Weights of a small mixture-of-experts language model, trained from scratch on English Wikipedia.
Experts: 160 experts in each of 12 layers, 32 SwiGLU neurons an expert, a softmax router.
Below are experts of layer 6 (counted from 0) of a mixture-of-experts language model. Rows are named router (the router's row for the expert) and show model dimensions 0-127. Each number is 128 + 32 x the weight over its row's rms, rounded and kept within 0 to 255. Numbers have three digits each.
After each expert's rows: a language model's description of what the expert responds to. This comes from a sample of Wikipedia text that the model never trained on.

# expert 1
router:120135145168173089090118093116132164113174149132134110123123123143120173041119137181112136148123144081144066112066115175108188096162139183095097142126165117169176091151132120121120130100156183176146155195116131175139136184151077126188102086135101093102091096173157141149123192125164111098058090119092145160125172066096095139134147112098112147119120102136135153112106115124149165179187
Description: Forms of be (be, was, is, been, being) and word-initial pieces starting with be or ex, such as be in beer, bear, beginner.

# expert 46
router:164153143173168098103074109101126127167144211145165155125132151151140123156139159166100150132144163132172133093123092135072152066155071145142095127129128078147147066135152111124114165123124180117165152160126171179142107130166103153099046120120053098097110105145166149118102142152158136067099099112114154109116188125159044154117162095123188186080106149171128131135105088114112174115164
Description: Word-internal pieces with l, like ol, il, el, ul, in foreign names and words: Carol-ina, Huinc-ul, Ecat-l-án, ph-il-osophers.

# expert 63
router:157138096174148125110100111172136161133145150171128163091176145151183142115178148184100138160101084126158091122130096135091161086202058184149102123144148098142159115121128103114123171116112110159179105126130185210141109123156129151140107063161115090063114077172157191157086167122160123106130129070093060160137134084116127159084158100137131146154094139138143159089071122109126135143172
Description: Articles the, a, his before nouns, and middle pieces like f in ol-f-actory, rit in grit-stone, ver in version.

# expert 56
router:143133115192187137091113105110154144154165103143154150051198128114136162051150136185100114178095123100161109096103071140099162101136118145137099165138134108156161122134145071087122164133131177146141083141067159163178114197146144133126131104119089154115126063139126128112079113152152162087148139077068123169104121113120102181122126135082146157128096147166139207079109172069137116131120
Description: Tokens after at or on that begin times, dates and locations, such as digits of years and days, month names, next, the.

# expert 37
router:191144086156128101112092102097171133140141147137150166128204164135121158106167191157131160142103141094150041113123108177092144086152144164150059127123154123131158128148150133082100157066166169138184146172111161143132128163144119163183106096142086138100083112186125134165102143118153145107114113114117101141092143095100095168077141125108156115112074178132132135091089170102151221162182
Description: Forms of was, is, were and quantifier words like each, every, several, few, one, two that begin noun phrases in prose.

# expert 22
router:105127116152181107065062115147151179146146130168145133116176132139146138072182138181137156146086107104156103116107070173100146088152128151123130162140120069135174140132162083137122146102200159174153148139066188133187126148165113099133133090150103095139096069156176162136090142135152150080146088100142172185130119074125087162142148134063136145082109170158159129110110177094122175109144
Description: Location text near coordinates: the pieces cent, est, land, located in phrases like north central, southwest of, city Centre.

# expert 45
router:109124114144190078131135104086165139139154182130135165107145161157168103127116147181104140134102097065170142091111049155126167074111128144097101148097162058139155100147165138105057158106144162145112137142107168154136095161202091133159132099148107102109104106161113146171105147178168160076083118142152163093086142081122139142096105114083162144131062157132166136114112127060121199160165
Description: Opening stems of content words after a space, such as stud, med, cont, ph, g, and ib in ant-ib-ody.

# expert 60
router:118115092159167130130140111117159171176182134115131173067136123165171132124169148118069150150093082091148125090117040158082136085126129148161097174116133115158151078174138130143071140084174173187142151127073151198147093136134084147125120089129118103098142124132158151175096182143166152117105106077126081157089167132108125150138142133075150140141147142163186175130114166085159171186156
Description: Starting letters C, M, H, K, N of names and words, and ec after R in Record, Reconstruction, Recruit; Mc-C-arthy.

# expert 32
router:162125111133149119087107142058138147178145136145151170083171163163170155112179123170083176211120144123196092107122103112103188118173110126137122166137128076150196078157146110108074096074145137142158153143106110171161119135143136126153091098171120128107079096174138151138114159149152169096128117063117165123118151124077085188104159111071122141122098152144152210084112130107141139164143
Description: The word to after verbs or in date ranges, and modal or negation words before verbs, such as would, can, not, may.

# expert 12
router:144159109133152109126115116108131170195148154140161137083164128154134123111142135176090171162138059126167121074100085123127171063174112147127121138066133130107128061188139115094087137075179146140178165120118146172141110152129111129133088121181109106115092112140169160126045111171124165131140105120093071180084152118102085114127166128120133166039097141192142157088094121093116142131180
Description: Cell-separator pipes after names, and short foreign-language words in titles, like Japanese no, French à, plus CJK byte pieces.

# expert 21
router:138142139124149103109129117097133223125120130137159158085148135146126160097129163166110178148103092115168126106114082146109176072124146128125125155097178094152143140160143150121081173121153119116164177116102106184178122194191065154118096112129102117105099100111168159149090175176145165127080128097066151126081140138118099147130139064123148171046109114163151148104095150056126132162203
Description: Year digits like 9 in 1920s, table pipes after football seasons, mid-word c pieces (Mec-c-a), and verbs has, have, having.

# expert 25
router:153167123146158136125122103093154152160152121162154134069139138177162167095136113189131147144110081085140085085149000124115129101174105165141115148137171109148181103161134043117098162059155148151139159161075110161190114148135089131124111089162074121124092122140137143141100154148162173125129115086079104194114122135112117131142145109125142131117110131183180157135134147096173153173154
Description: Opening capital piece of club, team or place names in sports tables and results, such as St. Louis, Sporting, Heracles, Novara.

# expert 41
router:117110134155155106116107123150204157169140195141141143101213096179170139112187154184151179194117101108132110109111063131103127073165125168101096131108137075133137076160144072109102168124155151157168150128095139146135114179192135145130103124178072088138091120115186129154116149166136150105063113143125108128120152080115064136125153107052147162101132138169158161115131109132166122123146
Description: Letters inside all-caps acronyms and country names, as in COVI(D), UNI(C)EF, FORS(C)OM, United States, Germany, US, UK.

# expert 34
router:156137102158158111117102113083131141155166154166140118055110123177157136060131153144109144192073125094172097097081086173100153099141113145144092193110166112178133105156198092119137126094149169154162136159087146160140127123162087154122090053164087067094112132122144159122095158141165129106127099065119128167090186138133090147097175138120154168088107132201123159116112160110147145172160
Description: Bare space tokens after pipes or semicolons in sports and results tables, placed just before a number such as 3, 9–4–1, 2024.

# expert 51
router:165103103166114092120144082119145169153142127135162141042165159134172130114151177179067140137093126091134111126096109160086139110127112152139126163115152123132169094135182090097112156147149160145141134141125149173123116152164121156157092089152064131066084099120152137168060148118179163098115117067115142129056170117073083154074121065117173151130092142173142203104119141089116121166180
Description: Pipes and dashes starting table rows or list items, country-code letters (ITA, URU), and list introducers including, such as, like.

# expert 52
router:176183102152176105130115096073162148159181170124165157149111158170155126156118139179139136161106108131161125134098090189130155115137077128130124134108165059196156129139178093157100094128171146182139184167097119161144133127142093122118064130155112142112142089156146141167078166158141190132109101124071151148081159095147105150101144112111126127133158146150139137119015108096143186173171
Description: Inner word pieces of names and terms (Gu-ad-eloupe, Gu-ir-at, Man-ag-erial), Christ, and digits inside numbered lists or years.

# expert 3
router:187149101139150096079102123127138167129192169158160168098155119164128113090120168139085152132116127079176050097100099172111143085152132142078095184135136077160165114166117153145075131124117133128114165162162131184134094143169104143163079136136072118130127114136166174121058201183122185112098074086075127087118146089123093157084170117075158117096124130136153149132115154104110137151160
Description: Word pieces like b, r, ab, l inside long proper names and rare words, such as Itur-b-ide, Eliz-ab-eth, Racket-b-oy.

# expert 19
router:135164069193156143144158074123118139146127182144160158099145134167184129091128135194099182150107106133147092129119103138101119108140088172091075173120163096165141115158179068100065119108200175175154128126084121179140126151165104143170073117131101107092062113138151137152089176118147163081140105110083116134114193115119104161146145123085182192130112170143138158127106125076144131134139
Description: Single capital letters or vowels opening names, acronyms or initials, such as I. M. Pei, E. Haerin, ESPN; also dots and slashes in web addresses.

# expert 49
router:127110094133150117123113149115127181190156129155146126080160171169172156065156137189125146162078089066156105131078042135107167069178140171130093116098168106129155079166140068131113131064146133148121124131088116176136147150206150109132076080132141122112109090146153134122119176171128152122141063086099124152116116107124071149112160123144180104106111122163154154092109120130154136202133
Description: Line breaks ending infobox fields, units and symbols like %, ′, UTC, and the middle piece of Arena in game-score tables.

# expert 39
router:178169139152171140087129096072161174138181163132140179089182134123124175121164120153112155141117139082132120146140051161111144034149126191129123143130142089161130109127164129123106162112116190171135135159139153176150088122122151135105097105125132061120151119150131161120103164090203125059078097153069154170104183098110094161119151085108129181101120144155135149128114181096185130112148
Description: Single consonant pieces like t, k, p mid-word, often in foreign or compound words: bankrup-t-cy, Milwau-k-ee, Sujan-p-ur.

# expert 16
router:151176110164129142090096112085119166162156200183146140102167133126170102085151095141099155131114064079146110086063081152106153112131109103158111145103175131142170091115151095111149113087130144179154142143079180148121117181175058171118077075169127112047100127131144136162070197147174126104094120085100110142091158149116115126107157112121140120112112121162146188120095129136181130167124
Description: Word-initial prefix pieces after "was" or "He" in biographies (dep-loyed, imp, des, ass-ociate), plus "American" in name lists and list dashes.

# expert 57
router:171117079130170115118081103141203151090115153135178138110152173132143164126181190157103127162086100115184137080115108175141121099122101127105079142124153139143150115177181111086118116094154203180145161122097154146140111125118125163127090119193117109106133119124174155164115199135094188078100074122125128135086143056121115158099152114107165148154114153178161181084112126124167180178130
Description: Word-completing stems after a short start, like st-aff, stre-ng-th, plus whole stems air, land, kill, trade, attack, month.

# expert 5
router:123165131148172111153118062081182156108145167151164145103156150185156140095145152171088188136079081131200082100132074139077135113158104150104064136123159102144192104147156111071073170097178119168125152131088194138147106141131078125177121130126132112111074134172130127150116170173136168134127113129121096162120142120069119144134143101091150144108106180160173163143090151083132190149120
Description: First capital-letter piece of a capitalized word after the, of or a bracket, as in Sy(rian), J(esuit), G(reek), Ch(airman).

# expert 36
router:134167063106183097117128093088169197132171168180145118086120176157181164107139128154141140158127105068172111099118064170109116125154067141097120158085127130109167062139153087145100166100124139232184148139079142104128113140159064163125071127175110088117118113145142131137095125119184137118081104127137174162123129123125094119098137128129144131100114161157175174135105120107167153183141
Description: Word piece right after a name's opening letters, such as St-ö-ckl, St-ry-dom, Ch-ick-atawbut, B-ob-by, W-at-ney.

# expert 27
router:157136088157170118129112061119158211101165158133132138111153186178181126143153154201130172165100076097168152104116074143098140123137098194101086141134153113149118123154172127110111137099170151128121102139090152177124119143165133146178098099154122130121087077138120140130094171152136148090142111080103084186122158115079083185064122131097126151114112175135184163090118163076169129160175
Description: Opening double quotes before song or episode titles, apostrophes in I'm within quoted speech, plus year digits and dollar signs.

# expert 17
router:141134120186136140138140099129131090192143138160139092118169167190138126114173198160134139172117112067182070107142096144074130101168077141115101191127151146153150158168131069081126149113117175186120145132112147131164072125146095187093096099176148144109110096145160155111105120115144175102124086070074096163086147066130098129120144099102159169114087134149158177132098138130157126181170
Description: Closing pieces of words, often in band and album names or song lists, as in Pret(ty), Le(ach), Sl(ay), re-rele(ase), s(ound)tracks.

# expert 30
router:133178140156125058103136127136158170118115177144123146084164120186165128114158127129077159184118091117149133082082081122137132091172123153117135154120156073133193089146127131106152151125110129198152140152080146156124094116188098162157077080195112124110079095124166137155078135151147150099125115104126123180067140120092078157123174130095135162115134121170165208082132100090161144193151
Description: Periods after initials and abbreviations in author citations and names, like D. S. Fletcher, L.E.Arn, J.C. & R.; also ampersands.

# expert 8
router:130161123125145122095113075052163215122149138171158141120161128165176155128121188126128144190123100107212090083097103118116170102173110182176117114129149118159109120158169118098087161132153130158162149156102168136163125127123067156152071073109074099116114104139155136147066131179140139101098110127076105128131126090095118166058124090125159165103145127141151167103106099053114110145142
Description: Single vowel or short vowel-syllable pieces inside foreign names and technical words, such as Ak-u-ila, Ap-o-gee, int-ra-venous.

# expert 14
router:134161093117194102156088105102150135117120148169126150101136140177125143105136148122128145176119112157176102136126084125111178066172117173146082115100183122108129112166130084061087174119134116183201125190159155178168116128189123149116079117124153093148105066125158166143100128149195180064096135085103118133098139129120109194116151103048152154107095168146156158124110134095144157116155
Description: Opening or middle pieces of ordinary English words split by the tokenizer, such as c-ount-ry, Cat-hed-ral, pl-aques; also closing parentheses.

# expert 28
router:128112057116153077127130122126206172151127138163100134090145140182137160099153158183123192176103133137156119082092069127066144093127101148136085140081170147139175093178094092089112166070184168173137192143097141186109143170150149183139123118143092111136115113151166125149102105116152106156117084110127121163110128122106090134116155126054130156085135178153149182087133150098126144161162
Description: Pronouns and relative words starting a clause before a verb: There are, it was, which, who, that, This means.

# expert 40
router:193115129153133105132115106156119111116159156145178154101157210148122169083142186155127170170101113106182108095142096164111138120135047130133123132145136088164124109161119089121096109110135114143143123137100143158173084157160051168172120113185056122065131064167119156109128161127118156081068077140120088150100162087104139141113151111164152153086069170165133133079140120084132101160168
Description: Middle pieces of Latin-derived words after prefixes like con, inv, pr: inv-it-ation, con-form-ity, contin-u-ity, pr-iv-ate.

# expert 50
router:101100125169185087099120098121126112134152206176166132110171143160146150083135151152107119155127062109170121120108100174087160140115096124129102137095150115108210113122190080112135141109151200189102152118145146159182055127150097172142144123153105093119126113136201175143116155148131156113164085065113137151144126088129133161102171128077153146052098139139166143127113166135185163143165
Description: Middle or final pieces of words and place names, often st, est, ast, ew, such as Crowsnest, Belfast, Monastery, homestead.

# expert 61
router:149112104125159104132132090119163174166168203111124131078158130179167106115183144137103119161116104114185123089094059136059127058188108179133132150144155119155204127153121127109096117116149121144122175172081162154178103157196133100159101069150143151107133074147149141175126160159173172114113113124163126116095132083124105161104149126096139149084158175179125153115129174070132149161149
Description: Pieces inside LaTeX commands in math formulas, like lambda, dots, left, xi; also pieces of names like Car, And, Mc.

# expert 29
router:122157163162147086122108104081166145155177188107121157124151190136150170142184128196119205181108147109175098074131110159106125083173112137113102123116179081165139122135168068074130156115145171177114117178133166180117095133154086162108099092138111126093102100146149149202093145136163141068098123155098108145120179100128083194141095088111139153161123178144127152093113113120142134146150
Description: Middle or final pieces of longer words like Med(iter)ranean, chann(el), Amend(ment), M(useum), J(ournal), plus art, University, President.

# expert 59
router:133156104151216119076097073101151138141182120169121118128176173147152167118115126149090175156122121096136118091124082111088145051174122142140111148114145116118150062121166124133096224091155142133150132120108102177129127137132086183130089099140120097151091105163172122144047138165167127131089119136080127182133168163089079135119141110073157183162145133144178176145078135101116144157143
Description: Piece following an initial G, B or H in names and places, as in G(as)par, Gl(as)gow, G(res)ha, Gab(ri)ela, B(in).

# expert 58
router:130171120157201107159136105113150124120132181185171162054149124153148117142159147111140161144125075108165083118115065180148126102159129122129065171130141115149140089150123085118097140097133170161091164143101157125119130159165070147138128113170125097063074142152151158189107184155145116130082111141080106174077173104133085187095169108090148175119096174159155145084130151116178154166134
Description: Spaces before years in lifespan brackets, like (1949 – 8, 2011), plus " (" and He/he opening biography sentences, and ordinal "th" after numbers.

# expert 38
router:116160121112127091144078116107163161198146161160160150089143164149199146093157154171076157171102096103130086110098094129125157079149113177122120121115144105135161091218136098132108119132115176167137145191100184139165119173177100192124115125118106120101100122143139155168037150145158137112124128092116160154109191104109077153122142130087146189107095122168147160069103137086147120147159
Description: Colons, semicolons and pipes in infoboxes, taxonomy lists, credits and tables, such as Authority:, Starring:, Jan; Feb.

# expert 15
router:188189134157166087110094115079162172132150135147151111109129130135156179110180163151097198170088085124141074088130057152065119105155073179112100107059114108148136101119124122083120167096160151144130135135062185152156118128124128159159108126157107127139088123164156136174089150124192179121097082109113155189111121103123125163069190140088167145118111133177123124120103151117155147121163
Description: Bare space tokens in tables and infoboxes before numbers, such as after (age, pipe cells, Coordinates:, and Racial and.

# expert 20
router:166110145129132078135088085124169134138144131140184152105103124140148105066160166140092141174114087134179115124120089184092106102149079178103150189133173096149140085126121113061090133107121145127167182172090183201155145122168131152145090081148118146048100118173137118131082132150146154061122113126094163157131127136087088136074122132064159152100103169146206145093097117116124147153142
Description: First pieces of longer words and names, often in music or sports articles, such as mag(azine), Olymp(ics), rel, tour, Or(thodox).

# expert 53
router:127145102152178079101131107141155135119167154185161117058173150176159157094132147143102182150109086100157097119106067148108118097134085160103104110082152114160191078136148132101105128152173123165127085177073199173126102131183086135121088082180100131116115075166151152123125092171161122118112146143079126158098151129100134169101134045102110157126095117136196159075119121101139102141151
Description: Middle pieces and year digits, especially after one letter, as in D(ire)ctor, prom(ote), L(ost), and the digits in 2016, 2019.

# expert 10
router:127174110163216082088123103102162183148174148144197143079148177130114176117178145167153198174117137056188090128103096181122140102130115137157105141136138105193148103186107094088086114091153153145102114146085118134130100176136101177132105113155098139095111135142181161144099133138144135124122108108114154160104094125132151163116134083086181104093117177137158169088109104125188173128146
Description: Nouns of time and outcome after a determiner or preposition in sports and career prose: six years, his time, success, season, day.

# expert 6
router:169143034158153081107089111141222181154154136149143137131128141166150119102149112192139118140108091103172114120086038143106156083140122171116108160093179102149155105148095134129071160096179188154148154142069134145171096116127118139133096116135130128125111118134167145144050137150153150077090090133103120164105152124048098173093110114137140145051107129130126169098099155120134138128142
Description: Closing pipe plus line break ending markdown table header or data rows, and the separator rows after them, like |---|---|.

# expert 13
router:138149067227163113082060097079186135162178182125160151070189138141162152119136150143155150190099114084149084121095115171107128082171129155117120123116177134129141055142149084103102179059109150167129144141098127160136117122147115153126074104148130100128090095125130175151097183108136170071104099108135126125142131124108122171126133116134148127075078170146151141112096138101131149148191
Description: Digits 1 and 0 in sports and statistics table cells, as in 100.00, 13, 10; also endings like -les, -ed, -ures.

# expert 35
router:135201092119193114139083084058174172163126150176154141093119147172194132069126131150064169184116107132213134087097102130075156102172086136143117189122129105141185105129126094126094166137151149137157134145123168161164147179184129123151077102149106116139135113105130141141095127200164139144126147109138127154095125111125100124113111102086148140154111174156181185132091139096121154176108
Description: Second piece after an initial capital letter in proper names and places, as in C(raw)ford, C(ar)oline, M(an)chester, C(ath)olicism.

# expert 4
router:183184093138152123109104121064110157181129132157117176080131149154148147113152181124068150133099086108202127144070036129110164111157101195097134182117162093169164122195121082114129141140144150165149164178096183134159135152134126153096074103178131101076154115162138127139109149132129175157104126120099129175095119139129111198101107104115124108097075149134150132122082122106140172157163
Description: Single-letter or short word-piece consonants like p, f, at inside words, often after prefixes: pro-f-ile, des-p-ite, dis-p-ose, compet.

# expert 42
router:175139129162182089129094108107154169123102172141198175109191114136142120135196186133145179161091104147184093120055058152110179100176117154120108160105129101135132108144157139098092120084122090104144141166127196150112127118123105112172110108138122122114080090146139129167098145191139143125152135124113097173091110132076110193068141094110148137105091172159150128125076134066112172162157
Description: Middle digits and units of numbers in measurements, statistics and census text, like 1-8-yard, 8-5-foot, 5.6%; also four, six, total.

# expert 54
router:144134099160115086129092102119164136169135180109142163106159173133121113099158175138124128177110135105184138099132125159129146095127096183126121161091154086130127133176180095079121138113161170165151123134100168147177063134171090155178111119167102110103112099166174138177123196150139139071106072110108082160098186074070151127069141059081127160082111169151155120117137123104144179117172
Description: Adjective-forming endings on split words, such as -al, -able, -ous, -ary, -ive, -ian, e.g. detriment-al, dispos-able, exogen-ous.

# expert 33
router:169123078168124094095117084104133157208151140187135144107171156141146126124150143153073142167128058110169138119114106174131128106145127112171124203114136123161117104135120119086126139091126173141167152139089119179102100139180125179129093086142109088072063144111184180134094182165152150119098102106079142150074194109089080167102145084085120138124113108145144179089112149083150153118167
Description: Prepositions in, by, with, from after verbs or role phrases in biographies, such as starred as X in, published by.

# expert 7
router:174162123104106128116109098088137170169164126157139133140165141153130178053174161163160160177096097085170074074114090147110167116154099159134161176077166116145128150111155130107131155115103145202136150126077151120156097162197081141130107126154089123098141113141157130151112164194158143117116081076096094172108178111076147153107156107126177169090102131135174149137105125075131138203158
Description: Inner word pieces, mostly ic and ing, in names and words like Chicago, Unicode, Lexicon, Qingdao, dedicated; also == heading marks.

# expert 0
router:116136053169161092093121140123172164184183149157123155103159148148177149127160133184102121172083131101120121111111087153099155073154090140121113152123167119164128108139167115128072125115164162149152158138146125176149106150181093186188112133192092100116098132129186165154092170150122144080056096134088083131133152092090095172126130115080158180115064145157130170101111113134173143156167
Description: Last digit of four-digit years in dates, lists and filmographies, such as 194|6, 201|0, 187|2; also later, before, century.

# expert 23
router:137127120162185121109178065101135177169116182139144145056190140151145166115162151177127162173087078096146133049112077141115147083142120143169100141134139067168136078125119104093100134103160145185133172182120154124151142135164126112144135092150071109117067113171151204145110145134147135121115078128088152173082125144097107186100119115155132103063122140160112161074119152140142127115163
Description: Verbs had, have, has, took and having, and the final e of compete in sports passages; also table pipes in stats tables.

# expert 24
router:160135120170207108107103117112143155102151130175176165095141125127130147116166131194111152172092133146132092103099107161091119077178097150072136119142167107172164123129129064100132116107150146180137096156081171182158089163114148204145101102157071109083114109136164193156100154172143119104096099112130141211135165121076078162116119124116138127135125189178144174084125122100174140151148
Description: Tokens starting with W or w: FW position codes in football squad tables, W for win, West, week, plus York, London.

# expert 47
router:170176106115151121094106080139146149172169130203111118142138115154179139110165135182132125204072097078128125126067041135130124046130098148150118134075210077155167080156173100112117139114166141144148139151081111140161116186101129146173115110201098151101142111186171154121136143149141166110079091098129163143111132124132113163131133142125156123142086143196143134141103116103159134142143
Description: Field labels and cells in infoboxes, result tables and data lists after a dash or pipe, as in Total votes, Score, Reservation.

# expert 31
router:135141142138161095096085103082155169191140156150151133101158170134167160099151218185089135169079096073127069099110104137141179122132103142148128132123187111112168126189157098109104144117158157146136180114121177143136096177141126176107132095164103099117122111162134134186119154137165172124085085079062194136119173099070095132090139099112150123106110137178137133103085140081162118154169
Description: Pipe cells in tables, colons after infobox field labels like Achievements: or Bats:, and == heading marks and list dashes.

# expert 9
router:157173086177153098119089115126140199158146193172119125096151134165139161102214146226078131164131106146130087131071102113131161130169070140161120148136172093113135114176152095124146134142118162182139154134094151140175116121132106137146123139140072108136091083120136159120093140146150184071151121128121144218095180122113091125114149135107182133113099121177170137098100179086157142149158
Description: Prepositions for, of, in, at after nouns, and colons after infobox labels like Census division, District, Diocese.

# expert 43
router:151151120175202114137076125129174149113124145167170141086148131167140182126127131175148170140128111087158079126114085127112145123172093165127074130087149123129185090162122057080097177080163117149166177170122159149156096166114121158113105116200071073131070115152151148179095140135141157112100101087091126168105155133135150156136155124112187129081124142172175129117071100124181168153148
Description: First piece of a noun after the or a league name, mostly in sports prose, such as draft after NBA, bill, dandruff.

# expert 26
router:153117104151126117106084125110137174197158150144166164124151163160127158107157176189095154131118140110138125090077090144084106079152104149137108164125173132140133106153177067117103171123175171115104126137087123172113127109125119119123073102160097103116085135139208142151047173159169152044133078115106120144126144113136111179100129108146163133115101167166132161108055138069178172182151
Description: Particles after verbs in phrasal verbs, such as laid out, take up, carried out, plus sentence-initial In and table cells and numbers.

# expert 48
router:136184094171184122087076096078145154142146168147172163047131121177158129107151135151125152150089088070162117139127061173106165087123108143159110166155175093162173133128154077124111157071164213195105114149070149148132099121155119156133105081156106112100133137121121159162075133140156154115133091095141150191131171093120130139130130147100154133122094159146156164119102138140176165177165
Description: Single starting capital or lowercase letter opening a word after a space, pipe or comma, like t-aught, t-ouchdown, T-itle, H-ough.

# expert 18
router:161163102172152131093086091060132123121120172154159134140173157157167155122101158172139137186141098132167113130092103150086156109182085119129116132105154126159125108162183116112138164078187131144150128168137171163199111110127095132116085111143077155078127102108170127130090171187165143123129122154121114177085154111098085122069179119116161176106110198160157143088109160060126124189171
Description: Word-internal pieces like an, i, in, ad inside names and places, e.g. Bal-an, Sent-in-el, Mar-in-ović, Bol-iv-ia.

# expert 62
router:149137064179146108119100063120125178129171171159113160079165142176176150141130152154068176134118110124154092056122100163112141080114122142142076198115153098156134127128157130061113177122159179172133179196116133147117066151175126191130113076142092130122095116160159129180136148163130178103095097130124146162088159102121090165136132093116156123131115164125197130106102170113115158143152
Description: Reporting words like said, wrote that, received, won in reviews, plus capital or lowercase F, V, G, B pieces and if in signif-icant.

# expert 44
router:117140101157166126094140101125124132168128192177194112140143167158115166124165158181116158167107097104123100109135050127114156074134097124117117143113111079143171070152162137124102171135110129126134159137109184194150074144152100162126094103143079123130154111143136150143083123156208144094126079102081090110110199042132070152114158109137124145070110150163132167059155142109156155153135
Description: Pieces ending or inside South Asian, Arabic and other transliterated names, especially h, ar, ah, oh, as in Sindh, Saleh, Damodaran.

# expert 55
router:215188077144190122080098061120192177094129131147116174088142137117138153107137169141121135141076112118194093126122056154107130066146114170137083130120142078147121096157187127085111161111171144175150124150099176155123096145118093141150119104130140098120143089173135186162079114125157139096092116151140145127125148134098105153095131131091169117092137173156164127143091149068119174194151
Description: Starting pieces of everyday nouns with m, p, s, such as mother in grandmother, packaging, casino, savior, cousin.